Experts of a small language model.
Size: 11 layers, width 128.
Experts: 96 experts in each of 10 layers, 32 SwiGLU neurons an expert, 3 picks a token, a softmax router, a shared expert of 64 neurons.
Training: a variant of Adam for the experts, 4404 steps.
Below are experts of layer 6 (counted from 0) of a mixture-of-experts language model. Rows are named router (the router's row for the expert), down (a neuron's output weights, with its number) and show model dimensions 0-127. Each number is 128 + 24 x the weight over its row's rms, rounded and kept within 0 to 255. Numbers have three digits each.
After each expert's rows: "raises" lists some tokens whose logits its average output raises strongly, later layers aside. This comes from a sample of Wikipedia text that the model never trained on.

# expert 53
router:130138135127188106154106148140136146137131113091119174106143113129166104156116141120146111127192120147172143154152099139110152150128109190159154106121152092120155126127080100130114134139139117146124114101112126116105177147140154111183124159150087137119121165122136149117089094101132137156114149129081165138162105111138087095145105115128134151156091148119137119120137159123154148161115
down0:116112121129111122120113102113155088143133069152090109131112160113148115107111183102113097139100131134098149167163131096123137134102115130153133141097144143128159173103072124120178146154124156138159144098130136102095183166149126131154114131110148163149130145126129073117115155141144181135121116152142166148130127127134139115143141114137099150104125167100137121136144186145183127137132
down1:170127107108116161153149110145114101128155116102156152160178130134092151142105136156161106096160129162174110128127128160151138117145144145130176136106104128118098130131113144124156109097102120091134127175084106166124122169149105138106143126131163148120138134130107176155147121116124128160130103185131179080138116103124099158089148139119060123111132134143153142138133146101109141139102
down2:142132142136135136088135143129149100117135121127158087120139166121139137121130108089126158095111129097118190131138113097087103147075162150203159163144162090154089123121164131139162142140095156136132122126151129125122120150102078132158096138131144154141162100106136168143150106136134113097108140104105173143122129114101128122136133100137129142168088104094133121173131101101127153107109
down3:116127155169148137126119108133142118151190140144145103097082091092130094127117091151169143100134113156139129146152175114149156173105159118121157134120109157140119103136100131158133121134160122139166134146121102133133078125153092108121121130105090165166125103131097118089128141153124138143118105118118119150143129112158114161113148146154079147116136085076132107164182111098116138108159
down4:143112108120137141113176114104132102158120134157141123089142141114118142166185149124138114189143100143095121108130129099141158163127152103074144115145075156112116131161109126114115131123119115156120172112085098133139126102145129136108143115129138089161192082121137157106175163163120114141117141092085122094138145109072133109135145110131125141108125104137128145114113127160107161133105
raises: "ior", "ces", "obe", "hem", "ctor"

# expert 64
router:128129142135112101135114120151125114117148109149096105101091110150164089123090179132095107118139175112174123167140128127152136158118144122124166140154180112135135118145134110107098129140151133137151110118104166137091179146116126141146143113129118179085100151131096132159113103104111152150165133155137156135108172081117126109115142120124101168139143080128145091152151160109180109157132
down0:123099121113123165150117137118073071074142125142147122110128100110099168145130131153118083107116132173116144120075124119084138088115141105122119120152135116135116090164100092160140139146161126122123131083143165159131100113101117142106102183109135078136109155136144152124097117155083146129131136126100126122144093148087149116088089156122118129109149124163114124150102158131144146132143
down1:130148116165109098087187121095150126139125121164156152123159123128132140144152113111119126103123057120132133138138109124106121078134083127148162124088105103128092117109127135171153168134122132142124098145132122098140129141174159141127106137118113107136137136090140121122104115107122101089133170152134151151116105100159072162126131177187125096103126100111121139142126110134086165133164
down2:112120128160111120149131149090143122095124158116177127109092130127115140163161132129146092143125090126158106081129132074179171126069142124187141097116130123182147116117126110149134134126126108120161116110108111130114144109157145130144139140150154134149153176146145121125154085155138092109109117134182112129163129124104101123130092139094108105091113123123094127143144128109126171107081
down3:119067145137116100111180126131132133127137133151139128151132146130163120162120073123119114108149152135159105177127135163086142115149124150131141127074088091110142130117155107082127177119147068158111102182136127160182106127159128128136121107140099125091132137133094120118133123121124172144064103113099125132131149115130129103142114138139124130132121143131124127115145122068146139147176
down4:141129147094139164136148106136134114168137116117143140107129090117155072105135132133128127176113116142112134128088111120162095127110096109125117137069154150154148083114107114102096118118117150132106111109152186122129145174128141200133107142140093138166094118129161095153156132153103126144143112146135136132132125158141204106132090121107127123120121172126115116125131081114121093139159
raises: " rise", "oir", "wh", "he", "o", "work"

# expert 0
router:144171120108074104165154141097172109127144126090139139136124129098166115137136141132099161093110124083123146102110136130103158092150123129118151131155132156136115093115104154148159129132145129133138168149109140180104113116161154126104090111097096084157106126144142145184105166117090118080110145121138105132154099163120096146133127149132105132116097118174147123099131117163112138156165
down17:152107120111134133108143125137126107161129164136121157140103124106090087087134104129146171144109157164112132044097110124126144078163145139141126124121190072139110129139101157111176104116173162121153146136134097107145109138110113129106104141099100131130095127118109116112122119105124110133095139104133156147143134117096108132149115099149168186095143105123104133144101126083124114106130
down18:144163171125095134138079118110092165146126137146122071130146139141133123103143161129137124097108149083142115183107136129091122113163162135152122125141089146163134124105160130128111135150116133122133171176124148141130152111161146133111125117102135149158165098135151123146096174132110100144078143125144106105073108149128174148111092107125095111093186132168134152124156136122127142136134
down19:147088123119114131101135162169115094107093146131113121147141168092183113129120098157126120133111164139172157170165127116126120149148123120120131165118130142132124043177150138125111166122124104150125144106099160162090136086146121099126131134118147115156113106148139111152136107129111161086143129155125096144137197149133158093133143115106128156127127126116079136137128114156117148154106
down20:106137120123178153119109154114141141122128105089126139142112156160116154173124168154141171103135077125094132154127134105175147141135118121158121129136100154106098104137082095113138112147104128107132165134162173129112169123094157121128116082150135182135137131159083103130120137161122100154100153110137118112118151129141131144136136129106111117184144160138119117077174172134104114114162
down21:138166104129131138128144129140100107130148172147093102126127090068139129115114125173165113131125143113159131100144137120113121087120126136159140132118146155123124116132140067165155130147142120082111146170078155122054126110152063152145121127126114111107113136128144135136142163111155105171123131128123136088129151090148094090120137075137143123136128124156147090118119121103111111105082
raises: "tal", " extended", "til"

# expert 11
router:119126089116134110111128136166104085134097092169112135098153131082158140133121160135134091125169116133161122155124141120130144141146087150108145121140111085094147100122091124155166113133145134130094096060110131173107183123115085129141101132178111149114100175107105119131097118115142127142129198148148136160118136123127113129103120108150107124123133130118110137156164130097159149134100
down0:146106137104135139115103149153106127137107111114152175153153124134096117146127085116139131151094113108095083106114093105129181129125126191141146132116144130111147119156135101114155152135140116104096167139151132133174107100152162177122173141173127131120114137121139128108161078116122098112165113092130116134117104134098131131110146122160083168150136130177071120092130120126152115133167
down1:157174121162140133155128134135195178142118145101136147147105112160111135111137095159107119090124120143119127145154142179138130088119116118130120165128159147124129160163126146069106110136111178106118125125104156113110117141126152120123125127130096178103113128138139141156128124156128093135144114145138105125159128177087100117120110099111077114147150127171145106099163162112099097076111
down2:104097114137150131146123132089120140152122131064143094135143114097123093138146120115097126140144131130164116127082101157156136170142091124114089092091123155174140123116168102093110164143104097071128106141147142104121123114138158104114144161167135075121113153087144127141118124120160117130177104136154163121080099167128115107132156130151104119126110155118129132135121116125117163144175
down3:148152105112144170135119162129103119185121150126108078113091149126157186107095167116102104105129132121120143122117152128135128111138095167161107160126133183140138112123092150171164104129081144132107077116129137161122075187134107161133128145150099142130102144134145149151146118158163116170128142101129129123137140156144159141117117167103116135127115124156125122121110159116118112156091
down4:153127165102161144117135141122137150054132103122097144158194100131132168126115095134104130155157134124126152106139121132183120124138140124077141103140124072125155096115128149123083155117112144154090139125131166100160208154138081140116145126182144120110119111147112119139137106125102156142112132113139133084117114112096093151135095099145127118126139104142144117130132154128126106137125
raises: "rate", "ef", "ve", "er", "alle", "part"

# expert 8
router:157145112096166114162152102139131160129109130156157150145111124143144127147150125099150117147161106154109145170132099149127182082153156146165118153121155135155103151129104161140083100123137109126141090121139137155153150157139143087140168149126148164143092195140158124129111153123164175163088102111120138143154129138112119147139121109127143121162097120107115092123128097078109101136118
down0:139120167104098161142119149165166175134141096114120112171154086171111106090110159129124139129152139156131159162128109168118151109157158132122136139099156108116152125172138156107156118112165099134151109154082134136091100126178127104155147119131142159120117126096136089140123149130149159166119108120160132122092087113144087128117132131139138117099122124100109134096119159121131105121061
down1:143122106110146101170134138155134158124086121115097153142127103146162136109127138136123183132106124103117140179103112144148147126163099133109124127150160093083109123129137159123137092113127161126117080132086104130160089098151153153142141157106176133158176081139124160126158147074140142137118163146135131123133084149127145146157159119123158100110142142149155192144118108130144120146144
down2:144104134105124109096187082130103115151153103109134132136113143143129123102143089121144150143125202169137116054121144124162128111119133110094122168144113143121173123105149130146135074145138105114157122133141116166100122159107117112105111112131127144178135100121142129119085137137127148144126148166143147125137134122136073119175144133165136138114140139119164104165127119118103098144188
down3:183143131166110122148136121126101072127112120137133096138105110122167137092068095151123135095138153112149119146155127161101141105141079131114162131110128172111111109133100068157097106126130173090158133161124106133098105083128162109103152109135134098110094136163113139121097113106134099143152143151121123102134157129108138130133099120104102116119166104155099157136099131153106145090141
down4:151152158113120103145132096130125077107146115163151119158111154113157112150112165104149135142126145121122130106128145138110097115149106152103122079144128124153119101057144116114155042128098108112131144143164095104141134146149125139127158110145152103103212143122092150115116168104098133130114130104125099133163162128134143121137145144104118091121123139097138167153132102146117144099133
raises: "over", "abl", "ency", "af", "ition", "ita"

# expert 14
router:131149116133124118163139090093121137108094175125110151106115129161173143128118129157117158089105133135109109114129118094114106082170113100140170080142138089136157124127179164135107148131158117147126142105104098148115092130127147129172113127083114113140103138138126126148098168164096137118172150096148151107159121173136115157120096102164119163100115144125143156141130145148113165171120
down0:146134146104122127105092161139107170144092172083095115114199102145123083157094099101140130105123119090135153117148145096127103127095127131105104149088110075148114120119085149119117132085107113125117129140112146120184123117120123121126155109143130116121120126154127124105156127182150139140136151147143105123089095128139120169141102095127149091151094124162164121104153097123142154127096
down1:094122115123190124137102152126138140097121123164153076124141063128137148163122117095099130086123086174100140122090118127106154130137103165151113124124139162163129138141104110129148114140106130157090106139112137138150159111116136144150136176179086139114160108109162138113147133102142150138116123116129147150092144089138151154138119121119141186092141115157074098130097102111139116124121
down2:135108127129153152112104153129086155114123159071084121129134126123100133120163106054093159100119189136162148119169180122120098107128094132142114132154131149122114113161099121137141148130132139136107126129106122128097093144148115075146133118099124143127083128143159125144120117131120147171134105138134101109134129144123064148115095111130109094156130163098101161143159157121132154169124
down3:125138113104091153114132109130157136123155131149072137097114133145080132179131120100138115100115102168104158111128138125105119128134135053106140131135124143115099122106136144146123185162104076131144154112139154143115160140165133155091142150150103155133175082135092132136144116122118108089155166117154127158169135086128152133128109080151132148115157137139132156124105146136093120164145
down4:110116127144137116125166120113136115182116122115133134108150106148137151110145165077162105126122159140147097125144126121143106091161142127123106162083116119181121111127113099143135099142113100132109128132129149101113108117120147183126152126132092168130131140140164102113124081146102115117149114141121130173081148140136169178125110127114124108119144101147146125074153156173134063156181
raises: "‡", "Career", " been", "Professional"

# expert 87
router:125103108116089154130123128122100119100123102126165073094130138160097141108129136080115108141131099143127115146118120193134154112145106128147071146161105126139143122129093144137118082142153144123159159136093119095163087102098111127126132123157112114117126169112148148108116063101143095129130116135100150105144143162113143152131110159100104108148120125142118124107138062163080135096134
down0:127128138149159127131093131106102180132133146111141106126093088143090146095127132101111108142134086133132108120146147114102112129148125161118145148151127127075147137185140070147115171131114115146108145129144108077113102081140182089122137159141134117124076142151120135112146142144159114145118094127126074182122125156124137146101134165141112141127164102126085119139111150121096125082124
down1:137108138071121120109087103159190121148101092118123121158124128140144129090124130160081162121135162158144137175085122118138125089124121114135144130144120128137110126138143173098129147133115157130099117146158106136132175155109159145125138181131161122118141123127098145167085147152119140156153143156095119140140121149107154135131184097137144172142133180104124111149104119126164088149104
down2:131168138140091127133112160146137109109104115153110144154111140159117123137129111086131163123130174129103144138115120130123133133135140175173152143168152124162135089158151141102136137141145079130142105155111108107125146141145211124102093161147151118123108144119172147146149154170083101129087145116140092176161093105084141101140132141115134119112132145098090159141139133121111131154101
down3:106130113163130150116096169096109125145119151164146100127134095170096138145122111058106142191125159133120149104130140126150235130156124094139138136159138111120092141122137120150148123098115129099117140123124112155141126109118157134097121162132136116131125147116147144118124101111122117113145096145173156129124115156092080133162081163098105121152110108126147109139142094156128139119136
down4:122131159094106138154120112121135115127130083107078153120148147126133120113109105134157085100110162166167084123118089122147133162138125099118106132120097115103170133120141132129136078195146089169126145133149155145106162144128128101109164083157130139157134105123137130140110154125150144134139126137150142095122103124133066116099126099158152108113089178105142151090109113133109092122099
raises: "tar", "ta", "\"", "ting", "teen", "ted"

# expert 85
router:118097090080131123083119122167146125083173147091076116184069162152145129138145090099125121129140129127152140164141116109140133103126110110108106098130122172136145121148133123143152131111140123153120093147085131088165108137161115144185150112115118130110121144108118113142097156109165122126105157090136159134151133133161107121127131152147165122164141172113103137132127151149145106168115
down0:155094094084117089153103152134129120128103143121173106063139155100130142138127095138164073134138151099118134137076142140114081118123154101133154179122124105142125121135094108144145122117109162119117129109136135119139095115076127159098138113140109107163110132134145139124119109116201108173101181156115103141105138157124132132122171136135140140127126148148170112148147138094126109110111
down1:108172094077151102142090109134087099137102118105169171114136109102159130101135098107118131147158115190136152132123120135113093162109118147130114098118159120106135130107118122123140087138121123115094131126174119100110129117185147075124140148162082116174124117128111148113127154160139136137139115156149134179151111106115066107144139128154133146121138112125139147110108145118102183128109
down2:133149167103121102091152149092121113136107103118151101122122137151134109152150147142141173123152095147095130144092097153063105133149171148122127089161127115124123096067090106161085131113134163107162110149130119147106077182112156121151132097119124132106116162102144115156079138116143139074142133111142118101112131105109123120108104132128125116101158101145142105146114098112142117105106
down3:112129089117138127123115128135100143129141139140162146105152133146075117126143078122157115190133097084123154116121112083130116133163097125150138103105119131108110124159144084097136160122149084127126114097117118117123167064095202107130157126145142163106089108129148140110132110110093078124144137150129139111101135151125188130099108135139157099142141128139131112134163118129111098116154
down4:121129160097127101105135116091101120136152129129101141153138146123186121151143101102145112118149114133149141117117170145136142089127120079166143086099139131127150161133095143123105126141147127123125117044098095074134107169114156125105147131121091130156134170124123121161137095107132101145105126104136073111162140135132119136096151129169133099112166145136156138103193123150133123135150
raises: "est", "ard", "ad", "ater", "ori", "me"

# expert 93
router:164111105068162163141125091120080141114142128136096147153110113106109144157124133158110096120165122159176126164117123088143148087122161156142150116126133161148147159122118137143091103122163115152120094127157145138132100080147166087140150125141163125133106132154112137118083161138149153169117094132114131169157102175087134120121154126153134108128114145107148095128124087138144117150120
down0:134153120145143128109151138109133120109103140116167131138152101100116119136096136126133138147172090129130150104049127121105130122141131170132144068161103152160138121117129126163137110106116154126109136114142126160155118123163111116142178089125130164116096145076158111127147057137160101134111128144170138108099128120068088101141094146130138154118103084151101151114125134139111113128098
down1:142139136184167096109140106120109147115067168117072160133158070147113118125160107125083130137140110111089151127135141088160106137093092123147114114113131104100140085142114124142081123112100168101117132129135131081111099104140136099170124146118137115099095140115131146116143122094119122138122126117125088115111129152101181116099113121114148100160120109140095108136145090154108140093118
down2:103110138154143117122119098106140115129122160109125146138163109124148128145149186137135123140139124103169131148102163143140104150110113103141145114124091107169142092173162109134157135101168080122093156124122147113157125155149135134127202132161153144125189127114115084080156131140119128140171143151115119137134119117135095117132133084155081092097102134088132139152173134132119153139129
down3:147115162062163123123163106170139112138176128136115133153126092133138089102133151101137144147176166119122118131075154201098139132164138122134137097109108147144117123098144114137132098129132123138138122143172117138129111166129183079119163152161125122111141103113096109139124105141139148117126129110131107162113141143157091155109112135165151106131108141148148153158096086151116133141164
down4:092094114158119132141149113129150143103128160109143161114119131149094129145139094150147158118108148160115127083152146130188103153116124121122145105103111104147119152099156131116091145148108144144131110125111136164110147127084143140170157117142149083123124113099136088146168087127147096097107141104162107175093174169131075105113129131143120125148121093104136138089128158106107145166093
raises: "sel", "ly", "ched", "ited", "vert", "ping"

# expert 72
router:165094142098165114113094145117150123147106136098098159157123105129138176124128093106142105110141137148127124171142116128092174120107115128144140113106151147114120138167115136161134135093116136143137124131184088126155171168181139134122104143112161133089147128107141080071128145111116139114090167158135156178142111113114147140106098138126176113117126122105103100138152167157155151142117
down0:139110161160122124102123094135064092121162117148157067134124133139096113162105162149148118116105138151153159087126087134118157130155140134144139125125173088129123106123096164114110140145162176132106126090120100143133192114149148149091147155120083134153132126109138159081105146155109104158136153095115125126138124131128117137119111155129129144151109098173110102157142109156118155148112
down1:117095128083136124124182122107136139128163151139121121113102138141158113092113117115126120165117135154124139171131137128095083153119122135150111126087116102124117152120111121153141101124143098142110129145098131177083170168094050106126127140122101107130114127121133067109105129135146128169129132147103108114112107082113157126103134151151097167081120106070137119112107120101125140156088
down2:141156117118158112138089146136120138150126141111146106117092157141129158136125139113130151142123101114123110120115146153139121141101112155142073138124159151137131083190108088118114149127082187126116144141071115143117120122119123166125151141100135120150099123125113110166138106133146124167132052139146105123140118175148161133159101105110121103146124131172114120107115115070110106126063
down3:109111119124098157115087148103150125130135106144103118114134116129095097114134142111133147124139150141117132145137138091102139164099100130135182144109084162125104168190114183125151100148174109108131116117146156134176140186103127104114117078145129160103087096175139114146138143120125148092082090132107119140176135136121165127105157108126125119134102135125128090136175129136146125147116
down4:140148096133079152130154110148110156142136106114108121099107072137123105068118108145154099153067138127162104121143118141139108143130136134105105133129137175122149147107136128113147144140141173126152132105135152121113171158114156135175125159149077173133131115141135119179078115124107148099119117094115107119125125120151149160119126152124092107118112114111162076114131176081117107147118
raises: "ns", "id", "n"

# expert 49
router:128164123088140107135122109112146158112142109185141127087144143151190121112157140156164092118170161140132091166117122124142142106128100173111104153136113098105094108139104100126124108136146118135066082099106144137105131132105104128150135113186129156126091118121124143144097086157125101145120154125152145136113115092103113172115109126110141153171132092124122103113140103094143101122140
down0:135124144107178104117092148136123127117104149136157118149090115143099131150113099146130152143132107158096095130132153141122088124145164145132111154159196135109128115124106126123137152141144174141167127148107097142111110059115069127178136151106124113123116146114194117122128133121147090086150077126166126127135118166107115127151128126111094115150121148155093106156133132140128108130078
down1:134119136128161129192099128123122159116121181130132123099121103103106116157113092102170135127148159114156098075090094106128129143151107087120106091116143116101098095133111096134125133103136120128113141127160191137116133134134117168118183113139141139127143134127128095113113099098163094110103149112134095124104097124142107088113106085173104149147144107145115162112143144099100164139105
down2:156120076123151119137170120106122111126133116132163121097133105132142170090126115128135092144164158121114085114129136110124127139147139119116112150129086158107144148093115132145122126070112143124137105128121112123150145089102110109109148106210137155130118138109113161159104087140106145135127150111103120128117133078133135132138126180083077153117155135152117190125127141126100080081116
down3:111140133111150147141094141132102107157175141169094142137137135099186139141136114140144111157120110148119147148182132161114139112095126125124121084101152126142123155060137161148153090141150128170112099162141156105147131150092119100146136148117091119174158127111091080123153118121145118148117120149127111160129145107147142128121121133155147129134118121064150128074172153088130113142138
down4:108150141150128092070151135131171146111135106141150103082175142090111130106139159125132167147150104124084143133137139142119100147154114121097099101150115161119143178113130151098108121095126122100114126121116089118149170130115126131126160117134158183129106130120103092160116126141095101112121139095114099092103092089104118105120115100116100116137122134107164147154127181164105119081105
raises: "om", "eed", "id", "ral", "ation", "ough"

# expert 39
router:130127122136125093151087090132161135123143161116111133084102114127138129083112130133116101118178131135143098154168119105134109126099150139114137130144134170135085157181202111087118148132141143148132138114139108127149143145184102162137129100114102159093131097140145076137141094129128137121127094125143112112151160118132158159171158147142157124179151102096170118101098126135136129135139
down0:163132138190120150153117109113098101168094154118109147095148155111127123097123150113155162062125153144139108148130143148147160122135123134114153129138082142103124157121185132154124110125150161162118180120126144106156160158142123131100138111092162121154123134081120131136133115133137151121099164172120116151174122145129081100141153112165145157135101125089126136114089151148117159108118
down1:104077127107149105129135108167119153132125148116134150102118139147138158119165112134153149149156130146147106131160133118099127157109124159124115121120107093112097136111165168130142106111159083147116128146146168098165165105137090140158107089111135115104176130159103140124155175115073131144120117115084124107120113128130038114106125091172139124082118127125134120097108104140118128140144
down2:109122118133079125143130137139172159131162141141092123143105145142153131120123143112150130150119150118133122169177136105144132153147138145039131156162085112130118140142145179087100100123133158136151142157144097142146166151129124132123124093136162148102117096145128131070107139116138149102107145145127116110156120090114100133100133102118157083156127131110156077130173137111137088140159
down3:163115164142086140108120105173144152149151148143111118106142181094139106137071101161145131103154130109100145153111122104118097124104148113121116123089088124142076150107119152135118120158135137159129096110142127120162138101100159117117138128091128135128152150138114104146089173136151099117150089121135141147127164113179131139166139135153109167127147149114188101085137120106090132161142
down4:124141141130130085138163177125132125120139086148107127101143143111117133098158133098137123104130109131150114111102114118165150111135135081144156118137135120116096096107129039144175134130099077118137151087126153076145123125082121153155121149176154086123083145134162118131133118150080154182148111138139122108140117156129144130119099120118115124122126115123071132116091109150130150121115
raises: "iting", "urs", "hes", "ordin", "es", "esa"

# expert 43
router:108145156131126132135093127114064110130115098100142112147133134162166131110099132175095133135092161158123108182125115126135139142174127178157108125154117093151144119122151147122138101135126124168100159148088113143178149120104136089145169116145134126135141135161147145145099166072145114147123105124143126100125147117120140115103113081062106135128137129147161113128099110156139090155140
down0:089130130165142122124121114148106104176127108109105088174141145125128163102138129149091089116120154146078153139154142144128119169094163103127139112159158127138150147122131154138149082127152157159124141161121135132131092154131092108092105126135125142085177097140122115113152168127136138174094144177120137144072148124112117114107131163149133137107099117115154161133143127127149075093151
down1:164152149157108086116140147114106124139139174163135147125157097133165168137133081145121156186146149135107101155124140146117085126174127184104133136145177105068138112127114137111144097107142178106143116163142088111114063116113117121150136109127099124106121125114116121128112152144118110167142113129107092143119139116123163159163109148147136143123141096148117102157133170128149140113135
down2:111124138157154118152116135113084101142116125114124111137119125125167124147124133105083074112119109113108115130171143120139093123139139078079131125104166130144135107130103091125112156119122107097112133146099131164116085134120158167103088128119167143115110136105131138102114166153109121136134126126146100207123154133127139145161095170166103100120180140127074144101157113135093154156139
down3:110088118127120133126112136150109135125152129123136146139153095123149143106160162167159125101103222130159091150171073070094106109105131136128165101136083101103165157083138143132102104122129093117128117160136113129127100095161158161147128136138154115136144092131125126114122126096155129139155146097164137133111141106121098130108153118081113136117162099114125123124130115115165105136144
down4:146140105118098122093147184095130121101094148159123113116130131120127149151139158146041194109098165164108180114166151135109132122116129151132149121123134122100141106133132140180149131142113182113118111167082126129150107119117161157107118131102148132120156152138106151115162109107158138122097136174115146110164131141131169107143166136100132132156153114124119152124111144139110145104129
raises: " cap", " combination", "est"

# expert 90
router:103108168136127108147127127136161189147122106115144119149111149143150106115113149126157159128183160145140085124160138116160140162104124133123135142120163163129083150146160086149124146098148137109138127138151101086137101135124121092148135148111140122139106116181100163131158098168148123157122098119102120124128084133126072127182130179099153168154144102124144101121125118131114086108132
down0:147128105152066132107149125145157150127135114142111071133167109104143135142128090123160139117130163106163151097179136094097136125100143122147130124104117142137134167092138125119108101108150093140151090099162159123116139149104118121125123101124097126137128122116082111090074168144144100149105144110126154124150136118145085167165098116161138124124123144088097110124106137131160090109184
down1:146094107086144105091146097121122146106110120105130138149159162118096142117095121163149105181114143107109115144126110137117140142153161128163102144177142120086112148133064146101155100127165137165119136081144098140142148142123108174153114118127106123106142152146162153102139142133094118157120115163142068118147144136119081114123088148127108156113147137128152121130128095097159132085103
down2:163176091098145119112136104157150165172136121154138119106137153130134112130111135111114136136177168166103157117104137120136162123113135066189142162134115156123134143124108142134162110111115157132151114167105109114139171151108145125147168125117100100145123141146143101117120137127121077124124107105152106140135137137172177157157117143126092139174097136146134117136153080126089136079119
down3:125140134202171104152080129147083093131132125105145121133131080161080144130102114147112126120116103115098105087091117138131089115121122123112103137116178151113140108201096121150140162154099176127171159150120116148154108102098138079145150161110112128125113129131132130172146104131117123135136130150151134109110110135144150140091097093125114112131129133153098108102154133134105129145140
down4:104142125142084091197120109146131125189117108102096133140121148133115137130135155129136131118170116115157112190110137151135140144115118122111115159114123158124109107135120126138135140108127110142170123150109091091161115182083102106160168148139093122135074117152112151157113129137085117107101175162083154159149147142136126146152140158142148118128103116148147097132125130124103076125138
raises: "ome", " world", "qu", " year"

# expert 7
router:153111126128127169120112139122150137126133127110075152124137140113149116104145124113152136151174137140153104165148176085088122122110098168132120152138166133124123101135143104125141128109158145139127136091125102075116130147131131126100118147128145137097166094123111130117119128121153113109157164156131186108173096091204112135192159158154187109127145148105148132134127137143123158118145
down0:113122107129124137125113156151100138111101087109146140097078113128116097118125129124105139116122108138150088178133108102127120118148081130130142088097126177090113103101110145143116153088128114158170137116098168119133105131145152163145123097142103134178115142132147159161164140122105083144102120113117142129140149073100180103171134125156147132132132127164154153148093102150136176149109
down1:137154129103115140117131113138160126109179161127124096145169144110110111155147142130127183161125140117117173178162106170141160162143145113117117104091136093067137130133150169139093141123118105116114132137168173112152091145140137129119160129178131157125147090111136105126089126113171117087126158144142160115164149131157110097117120140137106139110073120133151106131155127088124148126129
down2:125141138115140124087133211146115108136112119127150099100135109100103141087132106104144141136125109101112094127126136148146089170099094124151122132103099100099116157156162105133155126137111150134146111082120115142154101139113121129159151181165129120091101136098156206153119098104148142129177117134115117120145109140108133132116134153130126096094116079121131099111100110134102127157087
down3:129138136121113087137148149097089132114121112147124172094195131146119126099091084097085142140090058111105128155129091110122144119141127136147123122107143101123173142161129113141145159106128113136137130114102127147144112112107124143176129172116100111106074182104158113133107102158117114107128100124118101144149131114099144091133142135143111098111151108134120084148103145148116118093084
down4:076060106088157120108127119132127103127136124074101078082103098083123092126132135140156120156133145158151118126129138131095133124137151131121123122132139094129123101108121171168149084129149114152112132145137142192120168154104140084109101120184135129114135137123150083130138175130125160163139162142089170120133144092132131144146126120131151113099134145138133151126093121144115113127154
raises: "ologist", "ose", "ept", "ath", "arch", "ots"

# expert 25
router:094134142161121095085140143087127111145118139075106097143147155132087163123145146090151127155116092094101145089093157110103160146125159108122146100115144135132095110101112142141101149143115107121139145159096124146147130135094170143138100152108107091161091118134095115144157154112102113089115094088106150113136131155143168150099151139146157114105157116122161166111105089122107153128111
down0:118073123158131105146119122117147119131136136179144137118155125139145144166113130064127128162141176139157126148115130127139125163129132090121118101138109121143123174156113152098112110120129150148111132117101135082187147096135171152174138118079086097130094098135114165153142133106151157161156072117115101163085117125161103130137119134130134130131149154131139155098109136138149166093121
down1:155136091126156116131122149167132144126104136127131139176075147102130141145136151113082091131130148145136140197236129128130124100137118146146081109114138132103108134184146137126135104135117111102118126150156135081143125128145107069099121121121135127166140164143145147119150097141134133191147145116136116145107145134123104110123143115105085128123164155133107114138121135117142100138116
down2:134094117103103104110095150103128084117141108119187146156120142125165145138101108127138146119126129129155165228192097135114134145155131136108123133130122107146137120150105127173135155135117182112143136133112125160152158108124100138131097085127136100102184130170101147116142135098117183114139158127129130128136123140110065122111141134135146132091109108128132134114134120158127142146115
down3:107130145145087146134128145111145170156169154133132152151151119119101161093143146110107107153185151135150140101077141137185132164115105163120146091107118075112139112132094120101130048130117136128130104136167138157132129133164125116126115159102103124105108196143158107125141144082103102118124137130144121136109141159122131105155108103133144153118123104162166109109153149128132134137136
down4:137141098132125100132142117156121111136144095060160147197172123135116122149111118112137076112169163112156165161201149112085097148168115115139108143126129125161129124094111133136136166086148140083160119117126116107105147139167153131129129080114160145114165120125113132116125129123120164149104132119145130099129130129142089117107168161107147126108141112145145156127128119129110163102131
raises: "\n\n", "\n", " He", " The", " In", " However"

# expert 45
router:139143120095124153135147100151149118133154119158104134114076171085100103104118107132194134137109160121161107152160152149136145129142095118103104116142086130145101133091118132115140123162133090120095097123101184137150170147140116146116152149139115090110126116115155110165096170094135128142117166143111135128097141112194100111100131092121159136147138096123098108106155142131126098153142
down0:101123157137122111102107119117151111161100153126146160067112116141188125153145128159134167135136132127131164149114146149150125095159168136138118197123124163118152096139107132169103104130124085108120148093190099157153134177124118110082082126139157113111144126150149141142124092122139127126111120130154132138100121123107164108151156083151111156089131100103124131129102109124133156147129
down1:132113139160144125111105099154105125133109119112118133123152095147123112109144139146110136129085081083088110143141103108130143126129126147143112077153158138120135140156153129143177131078135110165112132173148112102115125128106116169133168151124102138163118179129133103095155128124159101139115098141159096101126127151139169140151135120112084197109107107132143200120138148142104134146090
down2:160115137121139087112159159134150125121157111080172136139135138103124138092198123144103093111110143147113155133144158131083113133159131128132119152128114128133127097085164138088183109120096138129172110148160111091116138145106139137129074130130128143120127109077180134119125137115129115143155132172146133130118127128148108113090155142079111125125099162099131106171126136113141088105087
down3:129120154106128123132097106135110157149131111118099175139140060138173142160116129100118131150097143140151144083133147130184169120107132131085143135139130098165126084129138140117101129149113107118193150142181161120106064124136066139113129093113120136140145135117124107089113133145152110109117108130137095121112144157152097156120118144149100134145132129140088170128114136106122176133122
down4:124121100128103154116104091104124105130102126081167153127128146144113172120116127206148154143113113119143119129148126087092094153136083155157127113136114154125117085132125118117117153113084166133135147155106078117140079096108121109168124140102140160159122178115140137142142115141134142098180108142128140101160128113130097133115102104132124140130150132117127110180107160144117131106069
raises: "ited", " ;", "featuring"